{
  "n_layer": 10,
  "d_model": 512,
  "n_experts": 20,
  "experts_per_token": 1,
  "d_expert": 448,
  "d_shared_expert": 0,
  "activation": "swiglu",
  "moe_layers": [0, 2, 4, 6, 8],
  "router_score": "softmax",
  "normalize_top_k": false,
  "routed_scale": 1.0,
  "balance_loss": 0.018,
  "balance_bias": false,
  "router_noise": 0.3,
  "init_std_router": 0.00636,
  "lr_router": 0.000448,
  "n_head": 8,
  "n_kv_head": 8,
  "head_dim": 64,
  "vocab_size": 30418,
  "norm": "rmsnorm",
  "norm_place": "pre",
  "norm_eps": 1e-05,
  "positions": "rope",
  "rope_base": 1000000.0,
  "rope_fraction": 1.0,
  "qk_norm": false,
  "attn_scale": 0.125,
  "tie_embeddings": true,
  "parallel_block": false,
  "init": "uniform",
  "init_std_qkv": 0.0232,
  "init_std_o": 0.0,
  "init_std_up": 0.0232,
  "init_std_down": 0.0,
  "optimizer": "soap_variant",
  "lr": 0.00306,
  "beta1": 0.95,
  "beta2": 0.95,
  "weight_decay": 0.29,
  "lr_head": 0.00952,
  "grad_clip": 2.0,
  "warmup_steps": 200,
  "schedule": "wsd",
  "decay_fraction": 1.0,
  "decay_shape": "pow",
  "final_lr_fraction": 0.0,
  "batch_tokens": 131072,
  "seq_len": 512,
  "doc_mask": true,
  "train_tokens": 500400000,
  "steps": 3818,
  "dataset": "wikipedia_en"
}
Below are experts of layer 2 (counted from 0) of a mixture-of-experts language model. Rows are named router (the router's row for the expert), gate (a neuron's input weights, with its number), up (a neuron's input weights, with its number), down (a neuron's output weights, with its number) and show model dimensions 64-127. Each number is 50 + 12 x the weight over its row's rms, rounded and kept within 0 to 99.
After each expert's rows: a language model's description of what the expert responds to. This comes from a sample of Wikipedia text that the model never trained on.

# expert 18
router:54 63 50 49 53 50 45 44 16 45 48 43 70 57 36 62 55 60 54 71 42 76 36 57 74 47 64 58 38 45 44 47 36 55 74 66 37 43 63 43 40 43 62 61 35 38 32 54 37 40 80 70 40 47 65 59 58 40 49 43 46 56 60 64
gate0:49 61 36 36 39 32 61 29 71 65 56 62 33 46 61 52 62 46 55 43 34 53 45 57 57 33 60 46 40 38 59 54 53 37 59 54 29 50 37 70 45 33 47 33 31 25 49 57 49 28 33 72 46 45 41 34 61 65 37 30 44 37 38 66
up0:52 51 47 69 83 53 67 51 39 33 48 37 50 59 54 44 59 46 57 61 33 63 36 50 41 42 44 39 44 50 53 46 60 63 53 48 33 55 59 57 25 50 37 48 50 48 60 54 52 51 46 50 45 66 27 37 67 45 46 61 68 37 62 49
down0:48 67 49 33 60 45 50 50 43 61 60 50 53 64 61 68 53 60 23 69 61 44 53 49 53 54 55 20 49 56 38 47 48 60 54 50 47 46 41 84 46 43 56 34 61 30 61 35 50 58 46 57 47 28 44 37 68 33 55 57 64 65 66 63
gate1:52 29 49 53 64 56 53 47 40 36 32 48 60 55 64 53 46 57 51 62 70 40 23 54 50 55 42 51 54 47 54 34 53 74 47 51 52 49 58 63 52 45 69 65 55 71 51 59 48 39 78 51 44 61 47 64 66 35 52 49 53 64 69 48
up1:43 47 45 55 37 62 76 66 48 44 65 48 17 44 60 51 59 52 49 43 63 34 29 36 74 37 46 49 51 49 65 66 58 60 34 50 42 29 40 68 42 29 54 63 62 46 54 43 54 73 60 47 20 49 60 42 28 53 83 45 38 45 58 53
down1:45 39 37 39 49 48 46 47 40 49 64 31 35 52 72 51 48 43 65 68 62 47 64 62 70 60 67 66 72 61 56 61 62 38 64 31 48 54 57 47 64 53 28 43 48 40 42 56 53 50 61 40 51 44 46 56 52 47 75 52 72 52 57 39
Pipe cell separators and opening parentheses in sports and data tables, plus name pieces like Carl-inh-os, Đ-inh.

# expert 7
router:47 62 56 55 42 50 39 42 09 50 69 47 74 57 42 67 53 60 57 47 42 67 45 59 62 42 67 54 43 45 42 50 26 51 58 45 51 54 72 41 41 43 62 51 45 47 40 57 28 29 65 51 39 42 58 67 45 41 47 43 46 49 57 56
gate0:44 45 42 49 67 62 55 45 48 46 55 54 45 33 60 63 56 64 35 36 35 34 40 76 30 43 65 36 74 42 58 55 44 28 61 53 48 57 61 51 67 58 55 60 54 63 53 25 50 66 42 48 45 42 39 47 39 54 66 59 38 50 47 35
up0:38 47 48 50 43 49 64 54 49 54 39 54 81 53 66 52 36 35 48 58 55 57 33 59 35 50 50 27 53 45 58 60 40 53 42 49 39 35 43 50 45 50 57 70 39 39 70 41 61 45 22 55 33 29 54 61 43 45 50 34 55 41 50 52
down0:60 58 46 18 49 69 71 63 55 52 44 54 40 40 51 55 46 24 36 46 47 54 71 33 40 43 46 54 29 62 57 40 39 46 69 49 52 50 62 44 54 68 45 60 65 29 60 24 54 24 63 77 41 65 46 33 32 61 54 33 49 50 39 56
gate1:34 50 52 56 57 49 47 72 60 60 48 51 40 42 39 46 35 29 65 23 53 56 47 37 23 55 56 74 42 63 60 59 65 44 80 26 49 37 51 47 34 61 36 50 50 81 48 32 60 58 46 64 40 56 40 36 71 42 54 45 31 69 49 62
up1:47 50 57 52 49 40 69 36 41 43 38 44 33 32 45 35 63 51 53 20 32 56 56 57 32 55 58 60 50 63 52 65 58 50 51 47 50 48 45 68 37 53 42 51 45 66 58 45 49 46 43 45 43 44 64 43 50 48 48 52 28 50 60 57
down1:50 33 63 47 50 60 37 55 43 58 65 47 61 39 42 51 49 71 62 52 58 52 49 64 68 77 51 43 44 65 65 50 42 60 44 64 35 51 65 64 52 51 54 27 67 56 57 50 76 51 41 40 31 59 56 62 63 31 47 51 46 29 26 51
Pipe separators in tables and pieces of names like United States, South, Soviet, and foreign name fragments such as Sh, El, Kh.

# expert 13
router:53 64 54 42 48 46 39 48 27 52 58 48 73 55 39 68 55 55 51 63 43 72 38 60 78 60 67 57 41 43 48 55 48 40 78 65 46 50 65 40 46 46 58 68 45 46 39 54 39 36 69 65 46 37 52 64 56 44 57 40 45 49 61 58
gate0:61 57 43 50 82 43 47 41 61 42 65 63 46 48 40 46 53 44 64 47 49 42 53 49 44 38 43 57 58 59 44 45 63 51 60 35 25 58 58 46 51 70 49 33 45 60 37 45 53 57 52 48 33 51 49 64 36 44 32 19 35 54 40 52
up0:44 36 19 41 52 43 61 62 45 47 43 53 41 67 47 65 64 36 32 20 44 34 77 65 72 65 39 55 52 38 45 33 30 41 58 64 46 57 66 55 58 58 48 64 46 56 64 56 46 59 31 38 35 37 55 45 51 38 54 43 69 72 57 33
down0:47 39 53 51 51 47 60 43 41 56 24 43 52 64 44 49 38 56 52 50 64 41 62 47 59 55 42 19 59 43 57 38 57 46 63 54 32 46 55 46 48 42 44 42 23 72 57 56 52 44 49 52 52 42 47 38 37 36 50 47 48 45 35 59
gate1:56 51 48 56 66 38 62 60 41 50 52 59 50 49 64 69 55 52 45 49 56 29 68 66 67 48 31 26 55 53 35 51 40 58 44 58 38 37 22 44 54 80 40 46 43 61 28 38 47 59 52 56 22 39 52 59 54 43 66 50 71 49 33 45
up1:51 62 40 50 52 39 60 33 57 53 73 51 59 33 69 65 45 50 25 58 48 33 58 53 31 50 39 46 56 35 49 62 39 54 34 26 72 44 31 57 57 50 64 50 66 58 30 53 44 52 57 38 50 34 36 45 28 73 43 66 47 42 54 56
down1:56 48 61 77 35 47 61 45 46 44 69 54 34 33 62 51 51 66 16 57 60 59 53 43 51 61 55 42 49 79 45 60 76 50 41 70 38 55 48 36 33 42 62 47 44 58 51 49 36 37 27 56 57 44 41 26 68 33 45 51 59 24 49 59
Single digits in coordinates and numbers, byte pieces of Thai and other non-Latin scripts, and accented letters in foreign names, like ě, č.

# expert 11
router:56 61 42 59 48 48 35 35 23 43 75 39 59 60 47 64 55 62 35 53 42 84 39 58 80 50 61 56 47 44 54 45 41 42 66 42 43 60 72 43 45 35 73 46 38 49 52 60 30 37 83 71 45 25 74 78 51 39 38 44 44 43 60 60
gate0:64 39 35 51 29 36 42 44 47 55 59 68 26 66 53 67 52 62 23 36 49 54 60 58 43 56 57 33 52 68 56 33 47 58 61 68 24 63 48 31 53 51 47 43 64 58 67 35 68 50 60 34 42 51 53 54 57 49 28 52 42 52 56 62
up0:53 55 55 37 40 48 38 48 57 49 61 67 41 56 44 64 62 53 29 50 53 34 76 67 60 73 33 37 35 44 58 45 44 30 53 42 51 37 27 55 34 57 37 61 40 62 29 57 63 50 35 63 37 70 50 28 41 60 42 48 45 68 58 62
down0:26 44 66 57 36 43 42 20 48 54 30 43 33 64 24 63 30 41 53 37 32 36 42 42 53 62 50 37 49 71 69 46 41 47 50 59 37 61 53 52 55 43 48 48 53 55 56 81 57 70 56 54 64 37 66 57 49 64 41 31 64 49 50 73
gate1:62 58 29 54 66 42 59 37 60 57 14 49 70 61 31 39 42 24 40 32 55 58 88 43 68 53 56 37 60 55 74 46 58 58 45 60 47 53 77 40 52 40 71 53 42 48 38 35 42 50 33 49 47 31 32 50 47 73 57 63 48 50 65 49
up1:38 75 68 44 37 28 59 28 45 59 63 36 53 22 64 53 63 57 63 44 41 31 54 56 45 44 32 35 51 73 71 83 45 57 62 55 50 58 68 53 43 48 56 42 53 31 54 66 33 56 75 58 57 50 78 32 28 57 40 53 40 67 56 43
down1:46 68 46 54 38 56 35 52 59 35 46 59 47 57 34 64 63 61 57 36 51 59 49 42 62 55 33 47 49 70 54 52 34 60 52 59 38 48 68 38 38 36 41 26 67 63 38 63 53 56 46 67 46 47 37 25 58 34 62 55 52 49 76 46
Word pieces inside foreign personal and place names and country names in tables, such as Freder-, -ov, Linköping, Russia, Japan.

# expert 15
router:48 56 57 48 37 48 47 51 21 55 51 43 73 65 35 61 54 54 43 62 56 89 46 60 82 38 68 55 46 48 40 37 36 62 60 49 56 56 56 36 42 42 63 59 40 62 33 51 33 57 77 76 56 44 64 55 56 35 26 43 52 57 58 60
gate0:51 58 55 62 61 49 38 55 62 54 63 41 69 46 56 66 57 61 50 33 51 41 52 57 34 35 50 57 63 56 55 55 70 59 42 25 42 57 53 46 49 54 54 27 53 55 63 32 35 63 57 90 55 61 57 50 61 47 62 54 51 54 65 31
up0:59 48 59 38 63 47 48 42 31 66 48 72 38 34 52 55 57 62 74 59 38 47 42 40 73 44 46 34 67 60 61 59 41 27 69 54 51 63 45 38 56 39 58 51 68 52 46 35 63 49 56 54 76 49 54 57 40 48 53 50 49 56 38 51
down0:61 60 31 44 69 54 42 40 49 48 50 58 53 53 31 75 56 62 74 39 39 60 56 54 53 51 51 41 53 60 56 51 43 56 46 54 53 26 42 43 37 53 41 19 70 78 63 45 51 53 58 52 59 42 63 45 54 31 51 59 40 36 50 48
gate1:56 75 45 43 49 47 45 39 63 61 48 46 67 58 61 25 49 52 37 44 39 56 46 50 64 71 45 35 63 58 43 61 65 62 25 59 53 42 29 52 25 39 59 64 52 58 60 50 47 57 47 32 43 35 71 46 40 52 43 58 51 39 49 39
up1:55 55 43 49 31 40 24 32 83 12 48 63 42 47 27 61 53 59 42 36 35 44 25 49 41 52 67 42 46 53 53 16 36 57 59 60 58 36 55 51 37 51 52 42 44 44 51 74 30 36 47 47 44 51 51 50 58 41 58 65 61 46 59 65
down1:82 65 57 45 49 65 63 61 68 37 47 72 34 46 48 37 50 20 61 58 54 56 42 37 31 22 69 60 64 43 69 40 28 30 39 34 56 59 46 39 59 39 62 45 39 52 42 69 45 47 74 57 54 47 37 53 49 39 57 49 69 36 38 56
Month names, especially May, June, July, after an opening parenthesis or in date lists, plus line breaks and name pieces in tables and lists.

# expert 4
router:49 60 57 58 45 42 45 50 05 50 61 43 71 62 37 73 58 54 64 60 50 76 40 60 67 46 58 53 29 47 51 30 41 47 77 47 46 47 74 42 41 42 70 51 40 72 49 47 38 40 85 63 42 37 67 71 55 38 51 40 46 48 53 52
gate0:35 37 46 42 55 44 70 71 49 55 20 44 42 42 58 50 63 40 47 46 50 53 72 42 29 56 47 51 34 41 57 49 59 63 58 32 45 41 55 43 48 57 37 36 72 51 55 53 49 46 64 71 60 38 27 52 43 52 70 44 51 46 39 59
up0:46 43 52 52 21 48 53 56 74 56 54 45 42 69 70 57 45 54 38 62 32 71 71 62 52 48 70 38 58 56 63 63 58 64 54 50 43 57 48 53 46 40 42 59 38 55 75 61 48 45 40 55 53 49 32 58 54 52 44 57 52 52 59 47
down0:55 80 65 44 53 65 51 72 73 67 53 52 18 57 42 44 45 44 24 60 70 40 37 45 42 41 66 42 56 56 36 21 59 58 52 94 67 52 67 52 59 35 18 45 58 54 57 68 47 50 42 71 53 25 48 26 49 45 46 28 61 65 63 55
gate1:59 64 46 41 49 31 49 46 77 70 60 48 36 65 45 48 56 53 65 21 79 43 46 42 41 72 53 69 77 43 54 58 44 57 58 38 74 56 60 75 45 33 52 37 76 42 59 47 56 52 56 51 48 48 51 42 54 52 40 42 51 54 61 70
up1:53 32 47 45 54 42 48 64 70 54 50 37 31 44 43 41 68 34 54 29 40 56 65 41 69 70 59 33 50 58 53 48 43 77 51 62 41 41 25 53 31 60 53 39 59 69 46 50 55 62 64 39 58 51 50 33 45 67 45 69 54 74 62 61
down1:50 46 57 45 55 43 58 26 71 38 37 58 45 52 48 52 78 43 35 47 40 44 37 62 53 42 60 43 44 61 42 35 51 78 51 29 54 53 29 50 56 38 56 51 66 48 57 46 62 47 72 48 68 51 46 33 37 60 46 32 29 52 50 64
Line breaks ending bulleted list items such as genus or village lists, plus opening pieces of foreign names and rare words like y-aks, Joaqu-im.

# expert 1
router:65 65 54 30 42 48 57 41 55 42 58 65 64 57 74 55 54 50 32 64 51 33 51 41 54 60 59 54 69 43 64 32 41 64 56 38 53 64 49 56 80 55 44 32 50 57 50 56 59 71 33 28 30 65 50 36 67 49 71 49 48 64 48 44
gate0:42 56 54 39 41 58 70 42 60 63 60 60 57 44 55 60 45 50 69 41 41 51 47 42 61 55 37 52 60 46 59 34 51 56 34 63 62 65 44 51 50 35 32 51 47 48 50 69 50 56 56 53 55 45 32 58 63 29 46 49 59 61 58 67
up0:33 36 57 38 55 56 67 45 60 47 47 57 51 48 41 68 36 49 59 34 72 41 59 46 78 55 44 80 48 36 25 53 45 42 45 47 59 64 50 58 60 52 47 38 60 41 55 38 57 53 42 50 35 13 54 62 29 47 37 51 27 52 46 55
down0:43 47 52 46 64 48 67 32 35 60 41 59 30 68 78 55 47 34 27 57 37 39 57 50 75 34 44 52 45 53 71 51 31 54 45 42 40 39 62 55 40 37 33 59 50 31 59 47 39 71 49 54 72 55 29 59 76 58 76 72 45 45 51 59
gate1:55 55 43 49 36 59 47 29 51 67 64 33 47 46 56 66 43 48 82 53 30 50 28 60 64 57 53 52 45 41 53 76 75 33 60 57 34 53 58 48 55 50 58 56 44 39 42 43 62 42 26 63 48 66 59 41 54 36 51 51 57 39 47 36
up1:46 29 66 56 52 32 69 47 39 50 70 30 52 41 27 25 40 55 38 42 61 75 70 65 67 55 36 46 51 32 66 68 42 33 30 39 56 37 29 49 41 34 42 59 55 38 36 52 44 55 57 58 67 59 46 56 50 39 48 33 56 38 55 50
down1:38 63 46 63 57 52 57 71 55 53 46 63 46 30 54 66 35 27 57 54 39 32 51 41 60 43 55 56 44 48 60 44 61 44 37 34 44 66 77 82 47 53 54 37 35 46 54 50 67 53 26 70 43 63 48 51 62 49 76 46 52 45 59 65
Units, quantity and demographic nouns after numbers or percentages in census and geography text, such as %, km, years, median, population.

# expert 5
router:48 51 45 55 34 38 56 43 29 50 40 50 68 57 51 67 46 59 58 68 44 25 57 23 49 26 48 46 65 61 56 41 65 29 60 26 52 91 44 56 52 60 29 50 76 32 60 27 40 59 53 63 48 61 36 42 33 55 63 57 78 63 53 46
gate0:46 43 60 31 41 57 66 24 32 54 56 48 49 64 50 51 47 49 46 76 60 63 46 47 57 64 51 66 40 45 46 36 58 35 78 36 57 55 31 41 71 59 32 43 62 51 49 39 61 75 62 68 54 65 62 56 57 49 73 43 52 59 34 47
up0:44 48 41 32 60 20 53 66 52 46 50 46 42 55 51 51 63 37 44 34 20 49 52 59 47 51 43 32 49 52 48 43 49 52 58 53 59 80 65 46 54 38 42 67 64 38 53 39 55 55 62 56 67 34 50 49 48 41 67 56 41 27 36 42
down0:35 42 40 52 53 53 32 64 55 76 58 39 59 63 38 56 58 56 65 30 59 45 69 55 43 63 65 30 44 46 42 39 80 43 35 69 37 31 52 44 61 34 56 60 28 40 73 45 38 62 59 52 44 76 62 54 60 51 50 43 47 45 50 49
gate1:32 28 60 47 39 54 74 51 51 65 46 52 35 46 49 31 43 29 53 53 38 57 40 61 47 28 43 76 49 67 50 47 82 52 60 40 30 26 55 55 43 28 42 65 66 53 41 56 54 46 48 29 62 36 41 51 34 65 35 42 38 70 68 43
up1:80 65 39 56 56 32 64 53 48 35 30 51 74 71 49 49 35 56 36 54 35 37 58 63 49 53 51 58 52 38 40 34 76 26 51 32 47 60 54 64 65 51 53 48 40 43 46 53 37 34 54 64 62 67 55 57 67 32 63 35 47 56 31 65
down1:67 53 36 76 29 55 57 37 50 42 45 48 59 49 66 78 44 79 43 47 38 68 40 53 59 36 46 33 57 63 49 59 48 50 40 29 59 55 62 45 82 56 53 39 45 49 32 43 59 69 43 52 62 38 78 62 22 54 43 55 78 66 51 44
Sports and contest nouns such as season, team, League, Cup, round, career, championship, plus some party, election and military-unit names.

# expert 17
router:53 56 55 72 12 46 50 51 15 48 51 50 67 55 49 54 58 52 52 68 45 89 45 59 67 51 61 53 39 46 34 56 28 42 59 60 47 40 40 37 38 42 71 52 19 36 52 55 40 50 69 68 30 59 66 71 52 47 39 45 47 58 54 52
gate0:64 77 48 34 71 49 47 41 44 75 78 67 39 70 31 56 35 37 78 42 35 40 43 39 56 42 72 40 44 56 65 48 34 50 38 44 62 37 34 51 61 58 67 52 43 34 56 57 78 49 64 41 39 41 41 77 77 62 36 42 45 46 63 70
up0:75 69 61 46 43 45 39 47 48 71 60 52 68 43 23 35 41 48 60 53 44 65 31 54 24 53 59 57 37 47 80 54 24 58 59 41 43 47 71 54 53 50 57 62 53 63 42 50 53 44 53 50 72 50 64 51 53 41 41 41 45 41 68 34
down0:40 64 51 36 44 39 59 40 67 63 55 37 47 33 47 54 41 41 53 46 56 42 49 48 51 36 30 53 55 59 56 63 65 51 39 60 55 24 67 31 66 54 55 48 40 59 58 61 60 49 57 61 50 55 41 48 36 33 59 56 51 51 50 51
gate1:40 34 59 58 39 51 31 74 82 52 74 57 39 23 38 35 54 43 24 71 40 49 40 61 46 28 71 30 58 49 79 57 36 50 54 40 47 46 79 70 42 52 43 37 37 75 56 47 69 57 56 57 52 52 48 52 45 46 43 38 46 37 48 42
up1:28 51 56 44 72 38 52 52 54 39 30 50 55 38 55 51 62 45 38 36 34 61 64 38 54 67 18 50 48 40 38 42 63 33 35 57 32 56 36 28 65 33 38 42 67 56 57 54 52 61 32 40 59 68 59 45 34 35 46 42 43 60 60 49
down1:52 24 39 29 73 55 72 36 66 45 27 44 45 28 50 22 56 36 67 70 49 39 49 49 59 35 37 32 47 57 53 41 42 55 63 59 34 53 38 57 50 38 44 66 44 53 31 55 44 58 57 55 42 40 74 50 52 72 61 54 57 41 54 39
Digits completing years and numbers, month names like November, subject pronouns he, she, they, and pieces in election result tables.

# expert 19
router:42 31 41 40 56 46 56 62 77 57 49 48 36 31 39 33 52 35 59 43 37 54 64 52 46 55 40 49 51 52 58 55 51 70 32 60 61 32 38 49 44 53 65 41 60 68 57 35 66 70 59 32 68 33 59 80 63 52 35 51 42 40 49 40
gate0:52 44 53 44 51 66 58 22 48 59 72 17 68 43 35 56 60 45 53 57 41 44 34 52 52 83 39 38 50 45 51 32 53 58 56 39 24 43 38 46 65 39 38 59 70 62 50 43 83 37 55 63 52 64 39 59 34 58 47 73 44 54 41 50
up0:35 41 60 60 40 37 44 46 48 54 54 50 62 60 41 42 63 52 77 68 40 51 48 62 40 57 45 50 45 46 42 38 79 80 50 57 34 56 29 42 39 43 49 59 70 54 28 43 48 39 73 44 44 51 54 57 53 40 25 84 45 53 38 42
down0:73 52 59 53 58 50 65 40 29 34 59 62 64 57 49 59 45 51 36 78 44 28 28 44 30 60 54 63 72 57 66 36 41 44 60 43 52 39 59 65 51 53 45 49 41 58 33 34 36 37 52 29 63 51 52 44 55 73 65 32 43 48 49 41
gate1:54 54 54 56 57 51 38 17 63 58 40 53 35 45 46 57 51 37 54 55 49 57 34 35 34 47 28 32 69 48 52 62 50 41 51 51 54 64 37 22 54 47 64 44 49 55 53 39 61 33 48 62 57 47 56 54 40 29 72 58 56 61 55 36
up1:72 57 47 50 41 57 41 60 51 47 52 41 62 27 32 29 47 41 60 47 63 47 51 47 55 58 45 50 39 46 61 47 30 54 55 42 55 36 54 56 67 61 47 54 47 47 62 39 52 33 78 28 55 45 60 16 54 35 57 31 36 55 47 71
down1:19 54 55 55 33 55 61 36 75 34 46 60 23 57 24 61 70 42 33 56 37 50 43 55 42 59 43 40 66 64 49 58 41 36 63 54 55 44 52 46 51 35 30 35 49 56 58 51 21 63 57 43 62 56 55 41 40 60 42 59 33 50 58 41
Commas, relative and linking words like that, which, but, where, and reporting verbs such as said, opined, saying, before quotes or clauses.

# expert 16
router:49 61 59 56 23 51 43 47 31 49 53 41 67 60 40 66 57 55 31 69 30 80 40 63 72 37 59 60 44 43 38 37 27 50 73 70 51 50 42 37 34 40 62 54 46 35 30 55 34 41 63 84 48 43 64 61 55 45 27 44 44 49 56 57
gate0:53 57 43 73 50 48 50 43 43 42 39 31 53 61 28 75 32 65 55 68 40 48 45 43 57 37 63 50 72 44 56 46 59 53 29 70 65 53 56 64 66 68 47 42 42 61 35 44 50 62 54 31 40 55 59 46 63 35 55 53 41 56 51 56
up0:45 53 55 53 74 48 66 65 49 41 55 41 36 29 60 55 45 38 73 55 44 34 53 64 48 45 34 32 46 59 39 51 46 36 52 54 35 63 45 27 48 37 52 36 46 62 47 65 27 38 33 74 38 40 54 53 50 43 50 45 48 71 33 65
down0:56 33 67 61 46 38 33 67 59 41 64 39 60 47 46 52 51 61 68 40 58 22 50 41 33 39 51 58 37 62 46 45 44 76 54 56 26 48 81 39 58 64 59 41 59 57 46 54 44 53 45 58 45 36 47 43 47 48 55 38 70 62 45 28
gate1:37 64 59 52 56 42 71 59 45 38 26 51 45 27 28 37 48 55 54 27 55 47 59 41 49 32 57 35 57 49 78 47 69 30 54 67 63 83 60 57 61 50 35 56 37 16 44 65 62 57 37 51 48 51 52 38 60 66 55 67 48 52 69 78
up1:72 50 45 52 48 47 50 51 35 66 50 56 82 59 50 43 40 45 30 56 52 47 43 56 51 61 58 65 45 56 40 58 55 44 41 25 58 45 30 68 20 66 33 54 44 67 87 44 54 44 47 61 41 55 69 37 70 53 59 43 32 26 60 62
down1:52 52 55 39 31 50 49 32 42 59 36 54 53 56 42 57 47 58 49 35 67 54 43 39 49 46 42 50 49 56 52 50 54 45 52 54 57 56 73 46 49 52 54 45 66 30 63 59 12 46 48 22 68 59 48 56 68 70 45 26 45 51 48 51
Line breaks ending table rows and lists, plus month names and days in dates and name pieces like Cynew-ulf, Arn-ulf-o.

# expert 6
router:56 55 47 29 50 54 37 55 76 48 58 65 43 44 48 71 64 41 38 42 64 40 56 47 36 50 27 49 52 46 44 60 63 55 34 48 33 64 45 56 63 50 45 41 42 36 39 60 68 36 34 57 34 43 37 36 42 50 36 53 68 39 30 48
gate0:48 41 61 69 17 41 50 57 52 23 39 52 39 64 50 51 44 41 29 67 41 30 56 44 37 66 50 44 52 64 43 68 46 50 49 41 47 41 63 75 69 47 46 57 42 60 35 42 46 65 64 35 50 67 66 56 55 36 64 51 51 53 54 56
up0:42 40 48 57 46 68 55 48 45 43 23 51 35 57 27 39 45 59 63 64 37 55 51 33 35 50 28 79 55 55 60 57 38 51 38 40 54 44 33 40 58 47 54 38 48 46 46 57 69 61 51 39 47 70 41 45 47 42 32 58 71 46 44 58
down0:29 50 46 48 39 38 52 73 70 39 51 69 49 64 66 56 48 34 54 62 46 41 40 55 47 41 57 40 44 53 47 54 42 29 57 54 77 63 33 46 47 47 52 70 57 48 46 22 47 37 53 28 60 27 75 48 55 40 66 53 53 34 39 48
gate1:25 51 46 48 83 48 65 47 47 33 52 64 42 47 52 56 53 55 38 46 56 66 46 40 64 58 11 45 58 51 61 52 44 47 55 44 70 37 46 48 61 65 57 72 70 54 42 33 38 48 53 59 48 61 49 45 44 50 49 30 43 35 59 58
up1:42 54 54 54 71 52 15 65 38 48 56 48 56 49 45 46 42 45 38 61 45 42 43 57 56 21 51 53 45 45 57 56 44 40 55 72 30 41 54 61 39 85 47 45 63 57 42 66 51 62 26 72 20 41 70 57 63 47 50 42 63 42 45 62
down1:51 40 47 54 40 41 51 60 48 56 56 68 54 56 71 47 36 65 40 47 54 75 66 52 51 56 60 22 47 43 35 47 42 26 37 61 53 42 56 49 40 52 38 53 64 58 32 43 46 59 43 51 44 49 32 45 43 68 49 54 60 55 49 49
Inner digits of four-digit years and other numbers, especially in medal tables, career lists and dates, e.g. 20-0-7, 19-7-0.

# expert 3
router:61 25 38 71 59 46 57 38 55 50 56 45 25 41 60 50 30 54 42 27 44 55 58 28 36 57 32 56 32 58 71 63 69 54 46 57 59 40 44 63 35 53 49 63 47 47 57 60 69 44 32 40 49 66 39 44 47 49 46 55 40 62 43 47
gate0:22 42 45 59 53 74 60 76 39 46 49 56 51 55 41 59 38 66 61 36 40 42 66 59 51 35 48 56 54 55 43 48 54 54 64 43 44 64 37 59 48 74 53 31 43 56 77 68 54 64 59 52 65 43 45 31 55 44 63 62 41 41 37 51
up0:53 46 43 42 64 58 66 64 44 58 71 45 42 48 62 38 70 65 61 49 45 64 57 52 42 52 32 38 49 46 62 42 58 48 31 46 53 55 35 55 74 64 62 48 40 59 48 68 47 59 50 17 61 46 39 45 40 61 60 53 52 37 61 44
down0:62 36 53 36 62 35 68 24 59 38 72 41 45 38 36 60 35 42 60 30 50 42 53 56 40 35 61 47 42 63 20 56 57 61 42 68 68 62 57 34 57 72 64 55 58 66 62 71 63 59 85 39 48 51 67 62 62 14 56 43 60 61 62 46
gate1:41 48 43 73 53 35 48 35 53 65 55 58 46 37 72 63 52 90 60 52 47 72 55 69 32 32 40 25 55 55 51 37 67 44 52 52 48 53 56 49 32 50 30 21 57 56 45 58 66 42 47 49 36 55 61 67 42 59 44 48 60 59 59 62
up1:37 45 40 48 64 66 55 45 36 62 66 45 47 48 59 49 41 65 32 24 55 52 60 36 55 53 61 53 64 42 47 61 52 57 29 62 62 69 47 44 39 43 42 54 41 45 60 33 48 53 59 45 46 58 58 54 43 36 19 60 36 65 32 33
down1:47 45 29 78 38 28 74 51 33 38 45 39 75 57 40 76 59 52 44 40 19 38 35 35 49 40 48 61 65 46 59 59 48 55 62 39 15 33 44 53 51 48 63 52 23 40 59 51 60 62 51 32 79 74 60 44 63 48 37 44 36 49 49 41
Prepositions opening a phrase before a noun or article, especially of, in, to, by, with, on, as in "part of", "due to".